Weights of a small mixture-of-experts language model, trained from scratch on English Wikipedia: 74.2M parameters, 624 tanh GELU neurons an expert.
Below are experts of layer 3 (counted from 0) of a mixture-of-experts language model. Rows are named router (the router's row for the expert), up (a neuron's input weights, with its number) and show model dimensions 0-255. Each number is 500 + 25 x the weight over its row's rms, rounded and kept within 0 to 999. Numbers have three digits each.
After each expert's rows: a language model's description of what the expert responds to. This comes from a sample of Wikipedia text that the model never trained on.

# expert 13
router:536519530458518519476519510488526516482471512542526452475502515474462454517485474514506477498494538489449487477453521492484494457521467496450529499497525502475495495478479489530420506536494500503465500483478500509503469481488543504504502489477469487507520517469466488525458489456478529499483521496537522526481527493468514488503495520534514502498492493495502512468537515455542503494523476509503503511490492516501514494494494539467507491508562516480503481491524499457503495510486560496497529529540559485497497499512475505482528513566466519522462513494484477470459469478474526490549508484484465487509496503557529509454462505512482496499474542497523479479478443529504474567514521476509492506453531515478535520515533498478480464496522461550519521493521490504479507492474498
up1:488496472470528463486529511501483492474478505524458469480494491508468527453569506478530495503504484476499505508483505486502484530518502449521492448481500503524495502496529497537500494496483451490435554526462510493477469463478456506504518516489447497437534504536542464470520498472527528495442476498514489516474514531527519549451555478477497510534494527483465515527492491496525502531467518491477506511530503514471501506482468530481503487513514541499482485465500503499491515550510520503520442526450518476470481484456527496481505509510488527496470470526480507505457478527490446470539500491522478483495447470460496524525486523517507486516492498496476495502505484500506488515475485448491479532470511459511463499486487510454511533480460503486528510529475497476546495483518519
up2:433494514509514490532520532519487520508540464498562511485536516503468467480517530500496508506443522509509484499463505428450517490455489490474465533514482487498557488485517496486499476463487456551478488501547473471470476507478482507519494465521480513515461505484481481534517520481538506510500485510499504517465517549508499511543475505515517491543482505484498509491487535532496483534491519493480446500477473452486510435518477535517503511488538516486512567508514516469526525510550493499485506516492512541491491502537563522511488518541498490466515529484498495480512493529546494489519530522479501435501549508517487540541487487535507519489514499513517529496510529485524495489504473464501512472457456552509502520523533491531517479482509519530500519505500486472499520507497495
up3:508502508510513499480475480446473520498497554485514527502477481464496493501529523529526486513500485523455501524527505503519544511505533475466497429536466454466479503516455529481515527526523491513501501492486494499493481508519552518527490492500480525500474493481524483480513480495505535430516548513518434512521515484502510481530517550479514441505507519498467500482509509492525552475484556493498502547527545513451506530490481563494472532478514495509558521537497507456516527468531479520501497479483499551550542483480535485489487528515485474489511484502521500460475525459515507477478528552496507466472492527519472506524496489502483508500503490463520497505508484473495496522512502479528534498491458503438497482506558502502475503523475494475525532463516524519488499479510505
up4:519579493488545527487526487504523474495511456506518541534456469491470440470481475495514534535482493524471529476497467511485498510449547540507521478511490515447524519524506549499518507439518495505445460541487512465485543511517465527515549516526525487516528491488485471508537492498503483480532486502480514528520492507534498484490525477503508474502482529519475524502453475497457528523497501486497497515489484486536492447510498517535494511502468502529483462476494502462517537458538471475486530471507516488516514468467491454468517506529473476464485512521506471517489524518465510514500495465483523514505499511536491534484454509512484518529449501518491474543487494484518522484501526491541485490484533529520470477495458508496458503453504494507483477531508525448527478490498517
up5:546492556507502477533536495467496544510531522527465517518514464510529541479479501473488492510513519480501479503529499521498519562522515512515482484505549454514492508463492488531473460517482497510497470487485499510472520525458464566491504495493525470513520484468519465479517480504514500434509477443477511478489481505509480493520510517510540455503443463489494540489449480505472539550507519514473488542544516539530451498489509520522508498496503467531500502495479487513574530516500467513528498515445493477502487529488462521546488517524524463544499521497489489470484495512451493497508512503490513501464492503503495528531561523513557501514478481511509485509477491504542524452501484534507520472472514495478481463519484503474498485534483477514504469528500505527515480500526477
It responds to: Auxiliary verbs such as is, was, are, has, be, plus possessive 's and colons ending infobox or list labels like leaders:, Complications:.

# expert 14
router:496491525466519458498523492505501477492494471514488498462501540560514494497543504521470520486499502473506507491527469468514498454522468545530500479514524511504522521553497469486513478455485512518491451551461476528484496506505456491477467511488526518491502517515463504526487502526495502500493534555506505510532485492543503496532540474490491503528468521463519467494474512508520468506443471514501472481501467465527504550490510500490521530481498472505525504543489533509496497486518499526518516531513499521488552510491495467464516564530513498515497519492493493466542464471455512543504476501527442502508516546475480528530492482528543503495510496460507500545551517518492538522478467502491481531491522527514488489510470530498445546544524511523526507501521466516544513462511554
up1:498509477490459528511542475520550505517509484522524490486495469492488497538472504494475496480496518495496494517486502536497523507501501459514477517504468513453522514460497497512467517504534515516527511521518524499493466497514496507488549469501468511494538491492516453512472514493528483449493566506478537496527547522474450507514530506541493513501525550504484497477506526497487503478500475479506509543523506470484554483485515466501505474485506493499509482510480506495492529458519497537578488576485512466456500491525499471480510504560502470454506530441472512495519499502485490550511474562464521512514519508501491480544500474502506481545476494466508496500497505494475475528490488520446503512517559511454529463510493522483537549454473503500499508558510523515502487481502549
up2:535536529518537513502535455536477495522521507481499530509494535539527491499461506438492523528427458469498461503497483504519482508502482474485445499478488469473498484476509470495525515474490506458470522515554499514511484536489522473511486548472503494461486502514509478505509471492464471440481512470498492542511487488539470452458529516479485489523523499490539483510499525496470447474544511548475511513514511563470515451506483501549512515476487451490488457520489517520436522505487495509503491536532505488544485535516483484533493529508494513529509472539492502473528534499509504489504481539516525476473493474487469532509472493507517502493489498474514452485477491491491538488433517509517498545494516516523523521505517487503529502508528515514518502464516497536503480533487523
up3:523488506481453479511506479498492502476477511508476547486512480509502499472532491527482469524518496523483479456506462483506446521495560478504502520518512511468486518480497505474506482517463484508508494501496495468517447483490519492510448493514503504524477520497483519555513500467500531443448530527432522461542538536508492477525459468515487545510476514505506511507484457489532533522486479509497494518480449495530560520495543499478491523482497490504485533520490515496523498498499502514481498454521461522482478510495529534522486527504535480531451525480495507497477491481461509489484453485482450503529513470479526481467478503492521531525481473522498467486546482463495534508513465510505423490457493518486476483540509471503450517489551518504479488531489527502477504483447539
up4:531540482506490497488530531520506515525540522490534506508502493529425505459514493491479486500477508488496519525502480465529521531503500494526486555541489501529499510520515509507498431493473461527515475558515503497533502546495482487487514493479540485487476503550491484440501520502485455508492477523487523510467471536487518519491505488488500521525478482484497515467502474501507509499517480477518474482507512521498485483491491493511505496503529508500520539457462489505483466481475515454527484452503521528515502462527515512476488470451491523505516507501491498446517468522515490501527463531509536461476454511488526516475475507501511525548483517508485486483504494568510507502497538537475501519434473483533511478470486482473545521456448515520504561493481488505505453577511553
up5:479506503520486523475488533540522512489479481464521439532507478521469494520457520496479525484505551455492512478536441521497519478483545527502521475498543510509480490498535518490496467517506455470531459530512535478522517509480485457498544499474505481511512433496453479482504504489485516526517477457526510477494491545493544514498473491527485494526567500505536484494470533551533539490481542502490514537507515522525527496519464523487529477450492511540517524492457506528532506460502464526483521511519545497521509499469484490502515496495505457492510504540454498486497482520509504568520517499495486496538542505473535482486491487487507526501500476551494503544535493508493530501530490527494494509473484519500511485541539514513475540515503476517499478464498490489460463540507479
It responds to: First letters or second pieces of capitalized words at heading and line starts, and opening-quote capitals in titles, such as "C, "S, B-lood.

# expert 10
router:465517509491544503543536494471516478486441537532489465473511503494489463463480515522479525515554478535495524514531499522488510489549500538476478498498485524527478497480566467505529483508489488547509507478513515450555498507515477501471474520496498471489483475513495519501489514514517508446511512482540452505525503526530528501479493510501506442481546515507492500543465520521455482511495491501540511519493509528514525474521507500472481489513532491499513469490509526476444489545478522516509461541524507532491494513457501518484462516503495510496449443518471520513534507461508518482449492489500543483518492473561524477502466478516530484489529506508468483487529493441486517464501496448471491543501530501476534496494485491488526474465484496481519490508490490456462480468479505
up1:508510508511493564473496485502481529465518484470563495530526531513482513498458525439499496484542484536524518495503462534518530500522513508493500481549501519494460474491468488547504470508479498477515525537528505520529501509492535529485457522486516506522500450496536452475543487492541547488518524500476460519508504516464461493514529506536532474511512490551514491524481491487511524491498562520486479482502481473466498522541512522503557530453515501499486470469484479532475524499563540521509466538496511511508496484517480474461486511518496484515505516529496509493500502539471474461516470503491510452521476466502522494512526473481498483492492481501460503482494511470458510482529477465497541511480514488503527491528513533503475450543516499530544464526532466521518466521494466
up2:501488494491516521509464529540528473493489457512494550474495507511497506512524524523514532489549474501449472489511512495478504525459548504505491468515489514562478486478510498480480495505467474511489528418476540500527528488519510498458452448524506528511463495552481486518507478464504519463470484524513509486473464485487485501501539514529468541416517509480514510483499560483508526475486506497484489473510491494506477476523538519506487504496489491523493513516532515532488501485522497493493517493529548539417513537530476499508488490513536518470443489532540476485522471528539498508532501483530510499524458525499481504517515495478519503525505469509526508530547469497490491452515513522552522495469492456489466459531487519493487487525517482501497498515528504510476488464491480
up3:492508468486471467535542491509523516497458537511528535495502484457491436483501487505487495488485531503497447480496513514500516480509502525506454491500475483537475524532516521480472489465449513467493536526510563501492505532512470479486451456533504477470523478514485495466454468506474474474492511515489509503475472525468485502522436532492533498470510472493493482546506524476506486479509498467512490493497453514503463533491499494506505477461505477485499470456469476511504535493458561453482495496502520478507497450517484543492468506521481514500491475470499473527468511555471511472517495485467450566490473508541460515475551515525511508545471487502498508481492459472482507479507468482489495501517535509537478544465481481505493528488494514505527513501515454484484534498499473
up4:512542494495501494507465482483522508486541489481523482474505484508547476513464529485453501482484499508505499480493504483510480537501495520522489488493476492521521556518513517548483478459472517502464524495492489484500488518495532469486504524490491514542526443547514524497513508505548471515478508506512507456521469539532527442472505513520485472462531495504531515513543524439485517498480514509481444523479489504511508525479488495496497511500522499517493490470493459534498512481505500554523495488467491476451491490528514501499519554476471454488494472471469451519537512517460512477476543493509479426482520508526513471519518504458492431506506504487509521499513500558486475478521458490572561493498494471484524515507501478457494542484522509494437495489516486488516476470511510
up5:490491462477543478520498490493492514486522501506471460493473502490516500534520532478490492501470538519506488475534496447494492531490522493514501500492465437454464514509473523463494503462457520524522531494453517521495503511558510508509501499504502455480495464525519559496452534516541498507521463498520471511536476512490489483441476502502488539488518507534498463498463546486511522524511471505508527514463496490517459481536536521504459504491487561531559494484508506458472519512512511485548498488526505447527503557506475496475506493504494522528491545478471511511530466471466451495518484468509458522532507505487506510521547471484485498473473539474497527470476502481527510474451503485489515462517479497479489541506472513499512504511533496490510499467466462510554488503531502
It responds to: Prepositions linking a noun or verb to its object, mostly of, plus in, for, by, from, against, between, as in "member of".

# expert 11
router:540516518574531537486462470494442449523544495459533526490536468481514551495493503476513469507467486512473500473526535535503495509487546491505504499485484504502505527526517490505513527485499514488544510480474537504492502531468467522473515469524503522486517498486542567490527501501499517523503454492470457515477499462498525479545438496509486513526477526521500444485484474514474479507506513483503545446501535523485519498498481480492516472502460492477471515464508482532474480531499496528525494506468502475506460527468499453483505453451447514471475508510483531494521464539502494518512499517485510491473521482480505484472520523515487509486506434500492493506465521480523528482536521507505495474451502514478466507508538481494507534519467548506484510488496511531551475496505489
up0:508489507464520493529509505497485501446523475481503477510506494501480533482461507482523508484482518552535493547495480471530500466466557514505492485490526545480519484543452511511432483497553486509529486510515535485452470487511514512502530474434508495537497505463482507528500503475495430493503501503491527531524530479475523510483538530538481475498489538513503527481532498563517484500492530535476506500501467497524500473488506496492531521524454457543521481468493509539489525475481544499537494506530501487506503478517495548505525495528523467545537444540504530521520465520475477505516453488509502484503500461527481502495524466493505477491500457487498482507498471532514538490478548512503472481470523527509500502516477487487522505514488517493451478446533515512472518536514483
up1:498504501446504493474497493498506526480491509482501497508524489486485496502521509511492477498506505498464512534504470481476491496470555527562483498507506495493518530490483479523537509503532454511488465482487516487514505491490462497518469477523486534489561506502490496499480475519482479534465469540508513484504497489487491521480463464463488466502526528468481480457496494489520507492468501512490446466492533452537488462480506505443495486530464544483513477499536515495452463508508532472501457533491507464528483511532516498530510440532447542492488493497540498557510520506501497482467504489561485505495492491452462523496498494477551517499421473530559485526480475487487508494510512498501514521518520477543502529465490483464490545535519490545536455506543509483477531495480483
up2:478505495516522527468502463536468460505486478518535500499509481522530493480529445509486480485487514513518503496497439495543504511486479482482527479482506477508513469524510524484488523510439431493476464492473496518499463531517481527543510465514497456510505535463527533502550500534489537528478473496520511506538518519524519527481510550493480455504504512529509505506495487459513502509473513471481484482532494495464526514500499528529526497452483512507546496450518472507506497503510466536504484489473516499549501487469491481500472507501558485473514495505504495467528497512501480490485568488522490497494476453529480512498536505504499511523506517563525484483502455494515527517492495509484485526511468471514455484493519525525522532459483506519468472539537445590469542474502510
up3:501507484519499484452487489509461515516493470554481473485491441557517479499485558480495524540464453498512504503476461499484471523504531495499495540469550484511524502527469484506511516527489532477496530510493495489512503508519513503449481490492475477512471538496490511479516516517525519480481501466476519514526549502515518506474487515483480548500519501438554539510511543501512519532487534483549483451496484513533480510565481493483487507504502499489497514498505497526506464539485490450483475511479511469566516477568472522518476522494518511488476475497492466495460511515520494532511498525561480457501533528486495541473540489497497457504481501471482495505497470490521498484490520479493484500512520483520485581520502514540499464486481486495509480477516525447515502527451525
up4:474515521514504510486516525506471500490507501499465509503511516479460472516488476521511502499518478468495478458499512506510479487475499501558514553509493508493528537462501506531496498493521504518477481530523509459508559473472425511491466489451489478537480487464505524534510436514517506495512532492498498471472490501571509516495513511494512531475476491494485532551472525524476454523448508471514500502500515516514483507492540473484526475493473528524525527472492471552489513485507458535483479508503492455459499502517560484484519519523525513437490516486451509536499487467512495471493489509464506456506491484511493524491560505520483496532498484479540507494492519503502547472497510539493466507520516492488498475527505537461501493467502492511479544555479506459471430448496477
It responds to: Final pipes and trailing values at the ends of table rows, often before a line break, in stat, score and minor-planet tables.

# expert 8
router:497464525453461501481497561505482540516545496520449521538477523497535461523491467517547487515468485500537516502536502501494526501507486473437437473515489493490525508493532546496479464462496477468464488485518423503493528510458509476521502498503461497474469491500495498489471509479500507540491495512530543491494460504466447484475538515493535493518512482505495485489546469453508550477497518504499483528482469518516503517499490518546496488525494488482498509511527504515489503487519450536501445511543508501499481437493501517482500485525544508483506462460521485525515544503468506491466542488500489498483513480486506489470553503473485514517507480476530505473544505538502500498531534491488487458518489459548534485486513512519499487493497508532474514560470517500471502510501508
up1:519480498506516485518515531521499523503542522523492490536519496490490504489534508551520435533466458537464527471483513524505541461487546465482501501536476523533548511485520502527465494506558512530471503514490479523498530490503503498526490515510469519550490493489483502523523466518494487483493495465491514491528531462483511473512468486509482532514489459498515492497538517468475487508507477507436487470484499486513497505467522511528515501483544452533482522512503449472520495491484469487504456543502512492458491501513505509489497485466462479467535521526484507508476489512502559508498502539483490491473512499505535479475557493526504472502450481498537513488501526462494475466507555512517469502517499456494491553516520505514523476476511531581526558508547498479525485504523546
up2:490501557469487514473504506491514505491501481552528483502488494478491476497504526501450519513524463538525489503500488515506470501469474509506491447525467468493469476507518511499492441481465487527530530511521436490552521505513486475531445500494551493479503474502452513474507545514502491518479484513509494477510475517489504535509491490534471510504428517506484485493537499525503497541461523440536531460506504546459501515502491507476503493519516534518498476502475514471522502507487491497481481516510507497502562514503486519469475475507455465481494489450505514446492482555467513533477493523508540475530515530543526539501510509510495451487493496517497489484513495482503518491550480489477567508540499457503564453481478492477474490499488496510496507485533530523456500490519536
up3:494522522519498448505524495488564554523525466505455482495479516471534503523520494450511489506499511505531483497490492473482470551501484484505517520510532505493502554532488540540474511500521486491494474499431503496490471505498465501506537513508484481476449493509545474468563502485516481465513508513512471475542512498476479527508502493526502529526481491478484486487496479458478507503516482523475513494502454530462498507509497499529484533523486518476494530502551501521515483516531468515523460520481499502530504462522499442475482532504490480478502481495463481505510498549503521476441479526472467457503511479454469496498516512523488492516512499495549459465508516498479492493483486520468483499497475515500508577502482461501503490466533555511532484558543442491535482504522529
up4:536506497495489437504471519513487521494505466524492485542509503534516503517492487502505519511470522469526512478496500481515533484475557482470484497532504494467495512496517477472455470516525501511500484510530489516468509462505514527527502497482493462547530496502503463503472520531494503504491508462520457481524507526464514509506501530486505453478468496451492468508514491495484477494502528501460500528521473472518567520502488446472520493529483480525519504559496483528484546528529533491503482515482505582480453528494477497512502530522469516504488517501471500457552487553522539478523518507476509520518545518520526495530486472522472527500493479495507505523501472525494514508463465454510493510470512469511509566474539506481560452541521483504464555475494480486513496513456524
up5:530535519511491519479546491510481491536499501507466544512494511501539486497447473514513485496465474504550486451454517483544472514460563519541501470513497465483493489507512502449469487495491474482484483513477495504515520524474502492504490488449487485457501509495516507496544492503501481541504463481519497506516532541524462479495513535506517521476518514528512499484522481503514447476474494463455513534494504511514553470511499502500509516511508465477527535511482527469471519491507534518485577511481472532471499502546499520520519519508524456495514493563504466515483510534492488469464508510534550508488529525483486428502508534486486494500482542459499477461502480515532514527487529549518482516499521479477482483472549503515487454542504463496531479505491502519540535506525508
It responds to: Years and time words closing a time phrase before the main clause (from 1963 to 1964, he), plus when, while, announced, however.

# expert 12
router:485539437478482532533485514498511514488452476532503525482480534499512467497519519542509484531483493450508494482491469510517468502456508518472455506503508514486508490482449487500444477525499493494477536522525544490514526505492499493505511538514522470511504584517501462497517504499457466444495487467530535475523532493517510491485512500461509502459547491497519536552540524531466524491502475488519478522507507477514495477467516486511497495477533482558483501521492470474472487437497492516481493491519508505489544464516520549492498466501499501534523536543513514500521500495531528471497494531531546515495505490502494501529479486482502520477507523499542497481483518472532457436487463522545519489493512501507512495550517550532487516460513487458513511528477519500495461535524490
up1:510511491463418463532484529500474504484507516501515486468540492486490540509466508482512514475534504490483498509487511532496548501509476516502504525482463450503493478488517512524448508526462515494487536531482539527493493511521500509490491478500465499472541496532464522504506459474506481496518487480474493479507534520502534491492527484516454516491537506480497452500509470521545446438481531504508516548472494522456529518503494512532480519493516512531510475507492469498508497447508539512450468501523487504507528487549489502458478525522481480497530472555501517533544489508461456478490508505458453546499504512533487476517525456506484503487429505531511482516502481517493493534503539496538484485496513500488484503458535514561480507537517458505507462473508494534482486478495477
up2:518524498480516525536478476470511563467537481492498472502446495479480469521528506524493458514459486554524532500484458530555512512498512490512492504513497497496468504480478480511542539469481534503513502507482500482524547550491509506510518497509480492500513485487460469546510471519493470496477472516436467491506521507517487491520512522499473495478503476492513486445518471508427479521506491499498499473522530530474456498486513529479498502462498515546557484488533505480499543515473525492445507510484494485494465456536486476468505484511475426514489500541528522510500497485466516492523519489539495485488456470513508515436493495511496455493529445529484521491522481472463482531508539493482512466476519484488484534492492468488485530560496502526532479493506535503506477516500502
up3:457538481523553505494486482524484537547531470493471488544525513483467486520553515522477507477460474526496499444493476468496494507498523465489509476459490507509504525496477471500541507503461565509533497501470427521482505480519475514485474497480524494485534518502489545470515519520507463488509504521508488516497515524540478498495516427488484495501470512462498462497502512500484514540473532492509534486510508514522501455480513493547516484508524538540520522510487490514468520508461511490480515559518491453509490537506525513498527455497495507506499475497523514503475473481526496497498470470513498513484518493483554510551454547492486496512492498538506504572508503511508482473478474469523548509474503494440538508505507479498443481504492504505522491467493440489468486528474522
up4:477528545506478505480479482521485467508538476489536491509528508523492510494510514526490501504477508513491463482495531512488494468491458499519505522484585540410495491496493460518468448524513446491508446476520496528521487504494462496471513461563467511500498515507552506499490478502515529472511477481512460458490516487488513478461493475495515451513463517539522485481494489508514479503521463490451510470520505501503537483511481467494507461544494453516510470479508512518490535506512517568496499501529486492495503504489484487486500489513546456522470499536493494476467480534504454518505531491482494515480477484490499516474471505461495514527478468466518481513473495476495483573525476465513527495488442485497492492517541525503515506446523563504489510511540511507486480498526516
up5:492525527484482529476466539486482505496504476518525475516481488482506511529463527494497500482495475462505484510470499498500501521477539516521507500465485501494507533522530498457510532519507534531526469506479523489518497531508547523471497509492480501522536528524457506516509489544562493430469519467470476480539486490546502520516510448523537463492473484460498496468470504477478499563486525501486487489515508494490421518495458553485527501531532505475479489485485527533519525506492487510486489475465508487481468499521498456508495477527509483478495499521492479433468531501526550496506489513488531537550456530531510515497527490476492474502466483547521476519501443518549477547463485521540521497492494508491499517533465481490494510510495525509481494532534508509566515504470489
It responds to: Articles and possessive determiners starting a noun phrase, mostly "the" after of, in, to, also his, their, its, this.

# expert 1
router:541447515540491549507442497508489515507457450555512517518483526488495471476476502469500500471492492487468495512474553495479496561495524486496525515458491483479515504442493516491528497511501501494483469496478439490446493495472497511491515454523523507488492508443487516486515519482506522476500533540489519521488504479482485519469537513536507516495473533507509526492490508530464527463492492515496499489497537478482460507495538485477521516502455558511546503494532540500501483553500478503524475501463472477509488500487500469517499475500486494531525492465479484545479551484531499452516457478525523488547479522525507503507475497468508507511508505530520503512508510492533488445465507481497443512515532471502528536471459496506420475529509468502505479484525518484463479513522494
up1:531468505504502492463463514520478539510522507507539473522513507532486486513460510458536482521540457502492456484512499561483508475484486528481526512526482482448501494507527511479543473532510513521475508523504468527498451539532507518530471476530484484531466494424529486521536497481506518538536492492519481512494514517485474503453481484494489514497502540511528503489483477504482549521505499530493509509529550543510521507499476508478503500488514492473516463497465490468457529491448480478488487452473516527468540459479549495506474495504534464552539483453515519487510465457499504460491471527459482529518463511527525511509486474513503526515486515527516516497463518508489505485491542479525488495489543504500541523516559498513468475525508504499491470542558489484506501505524489
up2:537498497478561528518515472475516525514445499477490508511499473493478499476484461477471515516487470533492514473474492502511515483514518515519482491474484517527484476484462540452498492535476455492481468507532486452542459509477458495522469507536520467499496459485509499514521511494504497461513484490482454472490538511501545494482500455489494490526496530512507503458505513522490544504531459456446507507519549484503507476520539488489498462524488491539482492517505479552438518506503519522517512529459501538486513506476514451506503512489520510500455489492529511516507491520481498480491538495521523495521504493518509472522526514462521467490500477456472478502494501495514450513507457514538498540534519548498471542496538490558490474490516496525490452553475490428501450484509512
up3:503503529531556523564458489476498489485525474456509523492511509521470555514497527537482484541508501478488502495482492518482514487495530482469535479517471460532484477491503517508557476491536535484502528516493508460507477516447490510468457492476491492494504504465475520444550525513455539490517486510499453514528519500489511507492503498477518511447501506536496499512478494505487485521451487485479499507516494540513510500458508454512530520518520511486498445506547484553466470490550506521500504490500463526493462499517495493504489482497527487454463453470481476491488499503494497509454507519435437484492534521485508458516520496451532505515519467486542486488509492489490501497490533527529558495491483491482458532501501492572470484473493497500539490502521519519496543505487495
up4:472474489478524485446533472492478476486473468467484504481497529528539512526494510544483474479527531518488504479522489495456473509542484483519532488516487517542540529512527450465504511491487472486496481519519534493474440531540497481501458530469508504529533532516537502494518516489491467507532500486510495474501500553461469524517498508497518486504498523495464514518490478494505491500507543497488518486496528466492501559536534497527494510515496540463528519541478493493488478495503474517519491512509490550521463484464506516519493490478445528498498460545516455460512515514466490436543509516452482520515514514530492550473532507459462490497479507559490494503532504513523528463492467524566490519501505511460524468512473523470478475516490521472500467502498519492508442516511505
up5:497482489465509551527481468482496508545525453526513513483492486487498506483533482507491508488474522536510536514495515449493505537495523486486470520537534467497497472507495476466486510471514506533526475501457511563507516488541504507483516518469525542513488503547564506465548499464535486469490503489506493468525518534515499441522508512535471538520485497494497469507521503467496553477489557535519487477484510557493488495530559491519531499478513467476509509524476499488511514498488503543505540499469485521496470506509529543484492486488480490500506525474489533482485495491463525490505525440466539465457532497490483482507530497503525486474501536514565519477499497504516498475498497480524510523527519471437515468471512527495530481501549502522499512512506554539467497536527483
It responds to: Connectives and punctuation right after proper names, especially the title's closing = and and, commas after place-name endings such as -ton, -ville, County.

# expert 0
router:513484513508531513451532463498461508521482511474473512524528473470507542515468532497453460477516486517541507521498484445525546474479539526507488527483519508493541463467525512488494483498484485531542466532503491545515502495544516463480493541507527507495498482490540487499477495486483474490491477490478516509494497478480487544471509502522494511479524478486479491498498484512515527480494495460458531533524473499501511484517513474483506520498514454481573471499506519497559545506518523460513495484456505485514496472486466468498527502554516440496534548487517512517497518524484455493506491490485524439499533483438479505541555520513502512494527549503474516484485493464487494519489517542501499468529484483457450506530486474507488457513513492515525504520490511526550514483474539
up1:502510531506468461509470498450504498492518447482492506502499453521435466504517504496473525515445504493479544516442452480493521470470512499514517473486475483481469462508471500488451532502532481504525503480484471470517503505512548503498498553536518515494454524496510493520485504435466525473450453474543532494495493532494451531476466527507541484491486525480522506479521514514479515495496500454481483521482511537494539495476491538520481493480441469490506480525551468497489487498520516480538490510511509496504526500537527537520445501524520462486516452512517482510507501482464493491505516500497497502507486478506504458543477466487501462516508453490540485517481492493506491514497459524516489518500460453522476494527457510530500479484521512485519480501527512440531488489466501
up2:503484449512486465460508502490518511509486512520512473492478482549501528476525489499489496501471478497528516484493467417506554493483459506483456481500509496480553486469518476512483475510543527473533448497515475501486532515474518510471473467474509498514444507475497481499472485508496475510512504502479479494454503487498521512515489523546574568504494511454492531447477466489457502508487482473502521484527498499512477512558490540482502482509495530521541457488477501515543522533522545540537520493484514514520503493472517506524472529498490513466484503542500508500499505489540523463536510497467446473518467473555500451503496526510498515501478503458558493498481498474506521491514490492552471501512482530505487487499469507508511560511512539517496510501500490473505493492510450
up3:467519523512493497525506519492530497497459518489553517510506482530493537524531481505492484506441477466507495495565522519496470495519507498508477477489525499516498483512521471483469502456527484479453514481544472528518517540520480509492523509474451553455493488490492500549492495482506492531493498550511507509527529488504491493520494538474460487499520437522474477526460524509526492490520549480492506517525454504517493503500449516532511489518495512465480483500509510527515509505516494528502476533515465510459527471518530482490480483496483519477510512483506534492529495599511468532500506516514486515504502503510518552484540509475507504550495506503521564463509540504501515477447489489489498493472498465496514510475524568481523530516553480475553564482522483507501488487471504
up4:485533503538538528479489455502463513511533457524462523508489482474509493512502498505482474518510489525509476509507466533540520509539555477484526517491531526494484497460532481515506516514541517512485508515510503496530462467501533520520479513491470487498514487484533514493483493462537460467428478496451510505511484497481452488473458505509480499434495483556484515488509499501508519432464499490513501499541483491499522501513449481535507505506527475516511491470456486481506536471490482452509519466490528518502504493506488458495505513486477471478509494505498475500451504503513482494525492471489530452443501509473533504515450447483506488504451503491501539460466482487506465480502488521456541453526522531519508483499531468499480467467530529512475436520478504480492487526543505
up5:494472496488539567530506494528478486480509496557501500501506484494494517517453500518509475489494488470527469564509492456491519487457497557567468498531513520484527503508488548513482505497519488460553507504505505487499479483452462509510523522466531490514508484496498481506516481531519483495504488495500507502519519498501536491521461490499498532488515529506446527511513467460482482508478533495489494496540518506427493466491526493540518543480502478501488514486474441522517474458514515514467522444500484477535521467478516499533525474521508480475463535504518476523526518451496464502506492510478529469506524483516491486457506522510508470494480496476500535477524534532476536492523551460498503482520490542514481522523523519540487473518478539489488478514518433487548492549509510
It responds to: Tokens closing a sentence with a period, often fused with a word end (es., ed., 1989.), plus the following line break or opener (In, The).

# expert 4
router:471552499520487489507473508536515529529529507493467450523475445535481507499554502478492527482512529482526489503481458468507497488474495549535523477500524456479468516507485503490503500500486481475525472473494517505506513473488464507514503519486512506506515428535495498499512504490518499474545483481476482459507503531500504503516467484507456523533459478491530473532479487496518478511485451510482533499511501542476486522530462497496483470493504508476473551462497440465559509475481543516489516492496526455447525506494582485476521542451514533507520545500499494515483489486485485517481462535510506477496505536469510522464484501509465546499509532487496482513497506536494497513477434489502484511515481527489519502444509502507499518477495515499456498493485437530503497502465459
up1:468529524515492529489475478506538509524513492525510411506465517508497513495510515480495510494536537508500477523539552457506511488535510514513486542452510522490497486471500537480509501511469429471507483496483533491524514497524488510509495533508557442488495514469497480558513492496516494497451482493494511495503533482477486536475461547562458490498504496492534521513514525490487481503484497487542541483490458534478528544489497496505474474478489529514479499495470510496495495486529477552461544518468530493498515499508519485517510491498521505449437468545521465481513519508488493512460530459486487470487474541500469502475529518526502513508428447486514533526482517488514481512513490465511456494523501454474504519495508519509522486517486473517478470492465512517487520497467519
up2:505509497443437538476510443485515493517490505535554538493514480551538537516508550500504490511521546543493487515514451505496491506467503515520512531499523512461550508529468540489516472520476510510505510540498458496546495481497507506464492517500542519535490479456459504468489536525486502501460487525498496520500501532513454527503499502522476504537509509541501508510475516489488440491534516485476500509529514525532518479485483474536498504531526507512486494527524475513563506466521494544501542517477517554519499466508511500517449526512529500503500555490496473536469546472507489520498506487513499511481473504497456483536482537493493475551473503552502477494451470456530469503474514470522509476475468524514490494515519521501501538515521504474507488487505473465506514484475501
up3:483529494488510516522516507487487538504513548474529488526498522526472529521497531447477457496498561521484527505498473478542438498438533472466485481476534503483474512487488492475531476523517500492466505472512522513495491527448523471501513482536541474511494494506482522523523482500502484506536520480497515467507508527465511502449512527490459485489489490435477480480536528488474518501538508547500514480466485522525508532490533490493478527480454495489462468509451467459488505511520502519489472523509516521505509520484546487503471512484472488466446514485467477523481513533520510498530465526529546517542499536530481468495502531523505486487471503476507486507470506502514482454527471558541475523494550477497505523525466539505486462494493510507514526510485511559503517493544530
up4:488493506547552467536492488505528514496498516515507553514508479495513513530489450516487507528485516470504546515486472458480509495481529532475498472489481495496519536494508506503486487511516493538477520496520489455486517500519467480510468492536487500474525539502520523484505509544512541487479469534494499491492489510462527554474493454510517485493496503528493555522471501443517482460510523487525513497485504468504533529480501488503524457485496496466493487552529568456519483483551478484510506470518507450501524502528476510510453464523475485556470512474526508481536501529519487514507476471534498525502509497538537484519511520522499491476479479505525482531475529449500525479510510462458525522481484509480553516520521452477473503512503535533466452523536523467495463525478446
up5:537507505496500492535477526463518525517488484474476511532488468520466488458509513538490510474501461476486514541489510486521501527519516499562494498505490523515500485482482517568497504511474466549487527454488493459485500517511499478496469545483488494493507489480499503478479494484478481485517505492501475507524485499516527544534504534497486525459510477552482495506432499507475473527534526507494530544459506460492486497546535498516499487518504466506468484533520488515502540539484469504470555518498547505482540517524491482506481516479470497435515545498433504508483474493474517534461490492469458490518525496529472487562477543488551475496468496463540511481525457476506481464509491472512502490501501509521491478509455479471496488519499510535544452545511526499500500497509543
It responds to: Raw byte pieces of Greek, Japanese, Thai and other scripts, plus inner or suffix pieces of long English words (terr-it-orial, germ-in-ation).